Weights of a small mixture-of-experts language model, trained from scratch on English Wikipedia: 14 layers, 6864 steps.
Below are experts of layer 10 (counted from 0) of a mixture-of-experts language model. Rows are named router (the router's row for the expert), up (a neuron's input weights, with its number), down (a neuron's output weights, with its number) and show model dimensions 0-191. Each number is 200 + 40 x the weight over its row's rms, rounded and kept within 0 to 999.
After each expert's rows: "raises" lists some tokens whose logits its average output raises strongly, later layers aside. This comes from a sample of Wikipedia text that the model never trained on.

# expert 41
router,154,258,161,213,200,161,166,174,175,226,294,188,140,126,165,212,237,224,178,195,258,204,265,255,159,227,279,239,219,209,268,169,204,223,152,193,137,229,199,150,174,263,233,164,180,224,255,190,167,181,194,198,175,149,226,175,228,260,191,186,208,284,211,185,230,203,251,218,182,234,88,189,226,164,146,171,262,182,221,208,206,238,187,119,191,194,261,266,185,210,206,243,232,198,145,200,186,177,239,251,205,197,164,182,227,204,148,270,188,139,260,178,247,125,187,242,224,200,207,217,215,199,182,259,253,243,208,282,217,227,229,174,219,188,171,208,250,125,100,207,242,191,184,149,165,184,224,185,212,264,214,146,199,157,205,191,162,215,171,181,165,198,217,200,156,180,150,231,189,278,119,230,140,191,204,217,227,276,201,237,125,239,207,202,313,241,196,208,144,266,188,138
up0,223,251,76,192,263,195,122,149,207,199,179,239,247,204,236,187,212,218,222,199,152,193,220,196,195,162,242,194,242,222,214,281,173,168,204,210,145,163,232,178,180,191,191,186,196,142,176,183,220,204,166,176,189,214,224,161,255,160,280,234,110,254,216,240,240,215,146,251,219,247,163,211,187,255,198,219,134,159,181,117,219,161,243,170,158,212,273,232,171,221,208,154,200,257,210,193,202,155,176,189,241,259,169,244,211,278,205,159,229,307,135,189,178,216,198,206,213,151,247,220,157,127,225,185,208,176,150,249,86,224,201,202,166,189,251,215,290,204,236,254,259,136,245,192,224,190,233,247,212,233,262,139,175,186,254,193,175,195,196,157,229,131,176,181,180,214,173,260,211,154,190,170,210,231,163,168,140,236,284,236,184,184,222,229,127,237,148,223,126,193,170,224
down0,154,210,104,207,188,262,206,237,256,201,218,225,181,208,184,163,197,244,158,182,265,159,220,227,183,241,204,149,167,181,234,198,192,208,239,188,267,234,210,214,179,189,271,171,181,186,280,214,159,177,204,198,172,211,192,142,173,172,307,194,191,250,220,228,146,168,204,192,178,268,148,283,161,227,151,233,97,205,166,250,218,156,225,171,263,206,208,263,230,248,191,153,210,163,193,196,217,180,225,181,223,259,204,159,247,111,220,216,235,142,185,172,213,252,326,162,256,233,179,182,206,239,210,252,184,166,206,162,216,156,182,193,213,204,277,172,177,173,223,183,290,224,208,188,199,214,145,217,206,298,227,214,166,229,172,232,187,135,161,194,177,125,149,203,185,122,164,267,223,114,169,199,193,235,197,227,154,155,259,174,135,192,240,247,207,273,214,149,173,147,251,196
raises: "1", "202", "ih", "21", "7", "23"

# expert 29
router,142,218,197,198,146,249,185,228,225,251,249,224,164,107,133,242,225,254,201,271,225,172,271,202,178,145,183,123,197,201,219,191,234,202,139,192,159,213,212,258,166,221,235,112,215,211,235,227,142,188,157,145,169,170,232,201,207,250,253,148,193,275,169,173,215,195,246,259,218,192,144,223,226,129,220,193,242,274,146,212,187,241,207,136,253,237,215,217,225,197,220,209,170,180,257,173,184,211,212,180,237,206,138,198,291,210,228,264,141,208,277,208,261,200,238,168,262,202,185,247,203,221,214,167,181,165,243,187,192,193,190,226,266,210,149,203,171,160,90,186,244,222,224,114,107,221,234,158,236,246,185,152,177,249,204,214,192,259,197,199,141,253,186,204,184,170,228,227,176,245,156,166,154,173,279,170,219,223,270,236,171,205,245,191,152,223,208,230,223,229,131,118
up0,233,251,196,133,244,215,190,221,174,244,117,236,179,227,237,185,166,253,248,227,214,188,269,228,214,222,160,78,229,226,207,206,192,183,148,163,240,180,217,221,165,245,216,258,228,253,211,211,208,208,121,210,173,206,235,193,236,186,285,157,176,175,228,199,162,202,150,214,228,208,282,178,138,151,145,190,164,196,277,157,185,249,151,235,162,131,223,169,196,177,259,241,215,237,260,218,128,178,178,187,172,205,174,193,227,212,136,187,270,204,205,223,165,269,168,181,175,232,302,285,191,196,249,146,230,259,210,186,147,202,232,169,178,213,134,185,218,214,206,179,273,202,227,181,143,210,219,159,213,264,141,188,203,192,232,230,223,145,197,192,193,223,251,307,144,248,296,156,200,185,276,171,212,127,164,159,195,193,159,168,279,205,160,176,170,192,179,179,163,151,207,161
down0,216,210,161,151,236,226,205,184,217,189,234,220,247,258,167,208,242,196,171,160,161,254,142,179,206,176,212,197,146,209,126,140,206,116,245,249,290,185,229,279,174,105,238,174,149,173,237,160,158,197,208,168,222,205,210,223,252,178,219,155,205,247,122,172,191,189,195,146,254,196,179,274,158,134,219,219,185,220,113,292,176,255,190,217,230,119,168,180,237,152,169,218,190,236,228,230,221,200,168,266,220,191,225,212,131,198,218,253,161,163,232,226,199,115,237,198,188,174,189,182,117,145,216,241,254,177,241,203,226,285,264,216,75,247,140,163,247,299,225,217,137,209,206,224,177,192,218,178,183,186,229,145,210,220,179,189,168,255,194,228,242,187,208,217,202,100,237,193,242,181,182,207,187,243,209,154,194,197,194,151,203,282,166,218,167,197,145,213,176,202,192,217
raises: " ", " –", " Show"

# expert 10
router,126,219,174,219,210,199,225,231,169,227,262,236,133,155,152,249,247,198,138,211,273,157,259,279,179,197,190,188,224,184,245,205,252,244,135,183,111,211,187,155,192,246,259,157,224,220,215,236,133,177,130,154,202,159,230,211,206,211,224,191,179,292,180,151,211,222,219,252,158,271,166,176,221,172,156,215,255,211,230,190,264,208,198,120,215,207,228,208,188,241,220,220,178,186,177,206,221,161,185,183,179,206,142,197,202,204,179,244,154,153,219,184,255,145,257,292,217,199,156,249,203,217,153,197,266,232,203,267,176,192,222,214,204,160,202,185,251,138,138,204,236,238,211,148,119,131,180,138,229,224,259,138,189,209,175,173,206,195,199,183,167,218,204,127,197,143,209,259,161,314,113,245,157,141,270,185,201,253,220,220,144,203,217,181,254,250,249,178,168,236,187,152
up0,197,263,207,161,165,270,240,265,215,149,234,204,152,257,184,239,200,217,222,221,223,199,195,228,245,225,86,236,133,143,219,213,213,226,165,167,124,189,279,175,252,212,280,182,180,196,176,202,216,255,207,225,220,184,187,259,261,205,150,174,157,150,223,274,212,291,189,231,220,158,151,231,233,272,169,208,267,182,214,230,147,295,294,209,133,206,217,159,161,179,153,157,196,245,182,100,167,171,239,232,244,218,162,222,149,183,190,162,254,250,174,242,197,226,238,183,159,190,203,189,189,197,281,117,174,236,263,198,200,166,138,201,184,241,190,192,238,228,221,225,175,188,193,198,114,210,168,182,149,180,202,230,231,153,116,162,173,248,230,191,242,189,173,223,237,120,242,146,194,183,277,252,156,206,165,185,170,204,176,179,253,168,214,197,237,195,185,201,206,233,231,253
down0,227,188,179,246,279,247,213,191,268,165,143,133,175,173,196,164,252,144,180,174,193,194,197,195,267,120,161,159,197,203,219,187,178,147,145,224,218,182,166,305,228,175,141,159,226,242,274,212,219,201,217,192,270,202,149,210,200,188,150,195,198,234,145,164,195,154,238,202,137,216,275,162,137,179,185,193,109,196,205,187,206,184,209,119,288,237,106,167,161,189,197,138,197,189,166,262,210,204,180,182,191,178,203,221,202,215,218,275,189,117,179,240,206,185,184,245,211,242,199,154,131,236,105,256,179,171,197,243,186,177,224,240,237,168,253,226,163,224,209,244,153,90,181,172,227,208,178,218,205,221,240,173,169,246,231,152,165,199,223,202,180,222,197,206,173,308,210,129,253,177,195,168,163,230,235,262,236,189,236,97,181,252,173,164,236,240,162,240,164,193,209,180
raises: " chart", " best", " only"

# expert 30
router,176,200,244,168,206,203,124,206,224,213,139,188,198,173,210,205,236,183,281,127,173,178,188,228,192,173,281,232,180,200,177,203,191,196,213,205,262,135,262,175,206,153,193,210,209,202,176,239,248,217,155,324,257,197,197,238,164,124,140,178,189,200,187,203,226,196,163,179,170,195,177,176,244,224,246,153,169,242,266,238,103,140,165,193,216,167,245,179,251,119,188,129,221,199,299,211,190,202,220,207,258,186,179,260,206,182,165,227,218,161,165,184,187,206,176,114,163,169,215,192,183,255,173,188,266,231,230,141,195,221,172,116,238,235,168,274,246,228,258,257,183,205,114,226,217,246,135,168,171,180,233,167,221,307,224,177,180,178,193,287,218,165,183,150,197,184,167,148,209,185,252,129,217,244,190,248,190,173,208,178,281,179,230,232,183,109,211,234,203,162,202,163
up0,253,149,235,134,142,264,163,239,128,181,213,274,200,212,245,181,209,210,212,205,219,200,196,157,209,261,200,215,202,161,196,143,235,189,259,173,172,194,219,273,209,143,161,195,268,166,145,250,292,261,159,248,226,190,232,241,256,145,226,193,217,149,186,200,178,241,187,186,169,282,170,217,188,148,296,193,207,129,216,142,194,165,222,254,229,269,227,194,183,190,167,124,229,175,227,261,202,174,135,216,182,248,261,172,166,233,228,223,161,169,150,212,171,204,188,220,147,183,281,175,163,272,168,150,148,205,195,221,175,225,224,141,230,156,116,223,182,184,218,192,109,189,221,112,227,117,199,153,215,186,214,186,176,234,201,170,194,202,142,212,223,206,183,151,233,161,217,219,258,196,183,196,270,146,166,126,207,232,212,214,212,159,142,130,211,125,173,189,282,169,194,206
down0,146,169,145,197,128,258,201,140,194,187,195,154,142,134,197,210,176,186,211,218,252,221,258,257,223,189,194,175,220,209,179,171,218,207,279,218,252,184,164,208,148,242,238,246,142,283,212,167,131,234,251,186,258,158,152,135,166,237,148,132,189,246,154,158,105,221,221,185,163,220,274,134,228,153,263,201,145,255,172,176,176,159,231,168,178,199,270,240,211,123,236,236,183,188,140,137,211,215,200,201,239,151,179,200,152,165,147,201,279,200,202,215,206,283,154,162,193,197,157,240,224,254,273,235,104,227,222,202,180,203,158,193,165,192,217,171,181,177,281,139,204,154,246,223,174,201,159,174,172,187,176,209,160,213,201,267,175,199,179,250,202,199,163,166,211,175,153,163,178,182,289,129,152,218,221,263,216,165,199,207,253,229,211,255,213,199,148,243,181,152,216,151
raises: "aving", "ued", "aves", "ired"

# expert 17
router,127,229,192,198,204,203,200,192,181,219,263,223,105,163,148,229,243,150,122,224,251,181,263,260,180,205,189,211,228,222,266,231,182,257,132,210,138,189,174,179,202,251,231,158,220,184,245,220,144,163,161,96,173,177,233,201,221,249,240,214,210,277,201,136,232,198,234,279,193,239,130,194,240,176,146,201,291,193,215,168,201,215,202,158,194,153,217,233,226,236,214,190,181,188,183,162,202,181,197,220,206,170,98,184,231,217,179,259,145,162,231,143,248,189,256,231,258,223,146,258,164,240,159,174,219,226,227,245,204,142,156,192,249,159,156,165,250,171,113,165,180,207,173,168,152,210,205,144,226,225,221,110,174,185,211,178,203,200,260,186,149,245,180,164,184,182,218,209,163,275,102,275,124,155,265,188,211,229,231,185,173,199,232,222,264,189,254,206,153,221,207,159
up0,260,160,249,159,251,177,211,191,246,294,237,186,161,175,185,196,238,172,232,210,260,190,186,199,165,224,150,213,218,209,131,236,299,202,282,219,187,235,231,255,197,232,144,228,195,192,238,238,200,160,224,169,213,210,216,222,235,220,168,205,203,142,125,173,205,185,184,199,206,125,179,223,208,186,72,148,170,200,246,176,255,174,176,209,178,210,217,215,169,242,221,156,228,179,306,173,174,230,154,203,202,215,172,196,159,186,208,186,233,115,223,179,203,205,235,195,149,192,194,170,281,174,219,156,213,171,131,190,186,220,182,277,210,174,175,258,184,231,149,191,198,146,189,166,240,219,171,186,220,119,174,205,207,196,307,216,264,234,263,179,266,205,232,237,307,300,185,133,189,182,193,219,181,227,235,240,239,227,282,125,181,243,190,181,102,176,188,193,168,215,240,264
down0,208,212,210,247,169,266,182,215,310,229,204,179,197,162,176,214,143,195,220,235,182,241,207,209,181,183,150,182,149,250,255,104,259,194,200,197,169,188,240,136,204,217,174,110,192,172,179,187,217,237,260,225,223,245,248,132,224,189,248,187,226,183,188,201,151,210,214,167,237,204,190,270,172,148,309,256,287,273,180,232,201,158,263,296,265,199,193,162,132,248,159,248,209,138,253,241,181,197,256,231,139,169,226,141,210,202,256,191,149,213,202,226,256,190,154,209,135,146,189,144,157,275,129,156,223,212,241,159,187,266,189,124,211,234,183,148,208,200,190,149,151,220,200,191,193,243,127,168,212,254,228,180,240,151,158,210,142,239,182,168,198,168,216,204,252,120,218,165,161,148,222,196,172,264,218,226,195,168,177,243,221,213,196,219,185,238,197,235,182,183,231,234
raises: ".", " and", ",", " (", " are"

# expert 5
router,115,179,163,200,158,194,186,243,198,220,224,127,154,183,140,192,241,169,175,260,275,114,237,208,95,203,180,180,233,204,209,181,242,224,144,154,169,198,137,130,222,239,281,193,195,175,246,223,210,118,169,139,145,198,208,224,276,333,209,191,206,180,163,182,228,270,200,165,224,213,172,119,228,202,226,193,222,169,197,211,194,231,209,185,207,226,238,275,197,213,205,204,179,164,222,214,267,236,190,119,199,207,144,228,251,209,136,264,223,149,255,209,246,199,213,189,256,191,178,216,118,182,191,238,274,226,198,235,203,183,172,210,234,157,244,134,236,176,137,167,253,252,225,124,171,156,197,130,227,196,242,146,202,209,157,186,211,215,209,156,165,256,232,195,144,110,179,239,208,241,154,226,222,213,235,215,254,218,275,200,190,261,190,195,215,200,176,243,184,191,208,142
up0,215,105,177,133,196,188,215,216,217,202,226,156,281,188,186,176,263,311,237,231,235,189,168,136,154,130,164,244,243,181,221,265,199,158,162,203,164,218,190,236,158,246,165,204,202,218,150,211,126,221,240,131,182,233,183,219,234,230,210,180,195,121,165,164,185,280,170,187,226,142,212,177,182,181,209,115,153,165,219,189,212,176,188,264,310,208,248,202,176,176,236,226,237,130,138,228,224,274,196,166,156,156,192,239,224,230,188,142,226,172,151,191,129,170,232,168,234,182,168,142,236,155,197,211,237,196,303,176,168,184,262,156,236,218,232,150,136,198,250,233,148,148,251,213,207,244,143,191,229,176,165,200,207,217,169,263,171,185,198,183,208,190,189,190,105,185,181,173,173,232,210,238,229,237,206,243,173,241,280,156,151,193,179,258,251,156,205,229,206,124,162,207
down0,124,146,129,152,225,201,204,215,184,204,191,256,190,148,117,200,169,157,160,160,209,156,269,157,148,283,84,229,253,173,164,162,243,165,213,177,183,128,203,156,246,177,126,239,229,222,212,167,174,234,209,144,177,162,246,169,183,257,225,169,180,197,156,184,215,220,202,241,189,133,208,199,157,218,192,273,208,164,182,139,225,216,239,160,286,202,208,200,215,235,215,173,177,229,255,211,230,161,210,206,137,197,136,190,258,211,215,223,165,263,281,238,205,231,263,251,118,182,158,278,267,240,240,205,162,185,110,209,125,208,153,216,248,208,223,164,257,188,233,207,239,264,213,148,224,195,123,125,244,275,218,156,162,199,181,178,217,256,239,224,198,195,193,198,149,129,186,193,204,209,164,224,180,213,204,202,194,170,269,223,209,176,211,217,194,184,205,262,232,271,171,174
raises: ",", " (", "."

# expert 37
router,173,193,142,170,173,129,160,194,213,232,248,137,171,261,215,196,194,118,232,229,205,207,193,238,191,168,145,150,226,181,224,161,252,144,245,150,236,181,178,211,191,211,330,183,190,175,219,145,223,116,177,197,190,247,206,172,161,285,177,149,167,184,147,176,232,217,240,211,162,246,186,131,169,155,178,191,186,199,271,274,289,205,186,187,126,257,244,192,246,178,132,222,187,173,170,210,213,242,161,137,232,187,232,198,211,219,252,213,189,175,257,204,278,137,184,260,255,118,237,202,198,185,173,186,260,187,181,245,172,237,146,153,186,132,207,172,210,210,147,137,225,279,179,166,235,231,261,202,195,178,285,146,195,206,139,171,205,286,169,295,153,159,183,219,252,185,175,188,184,244,147,233,187,209,253,179,239,208,139,202,209,217,186,196,226,201,141,204,177,197,178,228
up0,236,184,160,203,167,260,148,232,214,240,159,142,192,283,220,238,271,170,209,211,175,212,289,182,244,169,195,207,203,122,242,284,276,205,220,232,210,182,205,167,200,164,202,225,161,227,186,199,232,264,229,134,215,220,158,157,236,182,205,198,218,95,95,253,180,252,185,183,170,193,150,233,252,202,163,188,237,279,238,229,188,173,181,287,257,260,156,219,197,205,187,154,237,197,216,238,205,250,178,207,227,244,234,264,212,173,174,233,262,216,277,160,151,249,266,219,169,132,226,178,215,208,235,193,167,182,141,253,140,207,245,194,183,225,199,252,222,273,177,155,226,178,179,199,280,192,213,205,235,210,279,190,191,178,239,169,181,175,207,198,210,197,161,275,355,194,224,169,183,248,179,215,197,182,129,183,210,173,224,253,162,193,182,188,240,149,182,207,203,164,190,266
down0,265,206,176,120,185,114,198,205,210,165,247,192,213,200,238,215,183,217,227,226,269,122,155,183,148,149,174,232,210,183,122,184,230,168,217,167,200,184,144,135,220,284,194,183,164,227,298,217,137,171,213,219,108,235,215,239,212,246,227,164,185,245,148,191,212,198,206,238,245,182,288,197,237,160,191,269,218,171,266,186,190,183,217,234,141,252,202,157,202,159,236,181,221,212,274,164,212,260,182,166,240,190,169,245,189,208,119,206,188,222,140,202,193,157,198,224,162,233,171,181,142,144,229,205,235,199,226,185,257,242,164,200,188,143,235,129,177,188,215,242,169,98,189,216,123,265,244,229,185,176,184,229,140,155,127,282,234,274,133,142,252,169,252,236,248,202,194,195,204,187,211,220,215,230,244,211,179,142,189,141,212,173,194,227,262,240,260,165,163,248,227,211
raises: "\n\n", ",", "s", ".", "\n", " a"

# expert 6
router,205,231,210,246,139,180,192,166,187,183,171,203,207,192,140,148,147,188,228,274,166,193,153,177,190,250,212,207,233,194,163,184,287,201,232,227,185,176,209,211,220,217,116,179,248,208,182,146,211,138,203,205,304,176,210,221,144,149,170,246,209,202,159,203,168,181,247,172,215,198,155,158,261,253,200,179,224,177,158,144,246,186,98,163,199,292,167,209,205,156,183,246,261,159,213,216,244,187,219,163,196,206,158,201,207,203,235,184,237,212,216,156,226,207,291,192,176,239,157,180,253,164,240,185,99,236,206,146,172,178,176,170,165,198,171,252,233,242,187,164,244,111,218,234,246,176,229,220,261,226,193,186,193,201,201,178,185,209,277,240,161,188,201,281,247,216,129,188,251,222,296,275,237,260,212,231,188,256,227,174,138,137,274,163,230,307,204,196,200,160,120,242
up0,232,231,177,172,146,120,252,182,222,244,160,155,256,287,218,308,214,214,138,237,246,202,207,217,176,257,226,229,169,258,174,226,234,250,289,182,231,228,188,254,186,264,133,176,295,228,136,239,165,128,240,150,249,176,191,218,178,220,181,204,193,224,155,215,161,214,186,150,206,207,173,241,211,317,192,193,180,108,235,168,237,186,183,234,179,136,200,224,105,132,161,188,171,174,244,157,175,251,213,240,237,127,200,229,204,216,202,178,276,142,198,167,213,242,187,159,218,222,276,183,229,197,223,213,199,199,225,197,185,164,148,215,244,230,204,127,213,197,214,181,208,199,181,211,219,199,165,247,240,242,197,252,150,179,197,206,128,207,243,185,155,181,277,144,285,167,120,193,237,183,184,198,240,210,117,189,137,171,206,189,184,201,202,229,190,279,156,205,178,173,205,175
down0,216,239,206,177,259,190,245,141,249,248,224,121,168,240,114,236,146,274,221,226,186,163,252,165,137,230,241,285,261,184,220,275,240,250,196,196,178,206,227,221,192,238,243,176,185,228,218,122,197,194,209,199,231,136,201,176,213,290,217,243,206,227,243,163,200,150,302,199,239,217,182,231,151,199,240,175,149,171,171,149,175,219,138,238,168,142,256,255,164,189,136,147,202,174,231,126,162,197,146,232,196,272,146,177,210,183,213,154,225,125,165,155,245,230,129,172,207,281,228,237,188,182,213,239,188,202,120,212,152,165,206,135,199,188,184,126,211,191,224,155,201,287,188,202,190,210,291,227,236,191,162,214,166,183,246,201,233,248,255,131,165,191,205,168,259,224,170,241,197,201,200,214,195,183,231,233,232,156,123,218,199,153,272,185,207,191,193,180,152,184,169,173
raises: "ich", " and", "eg"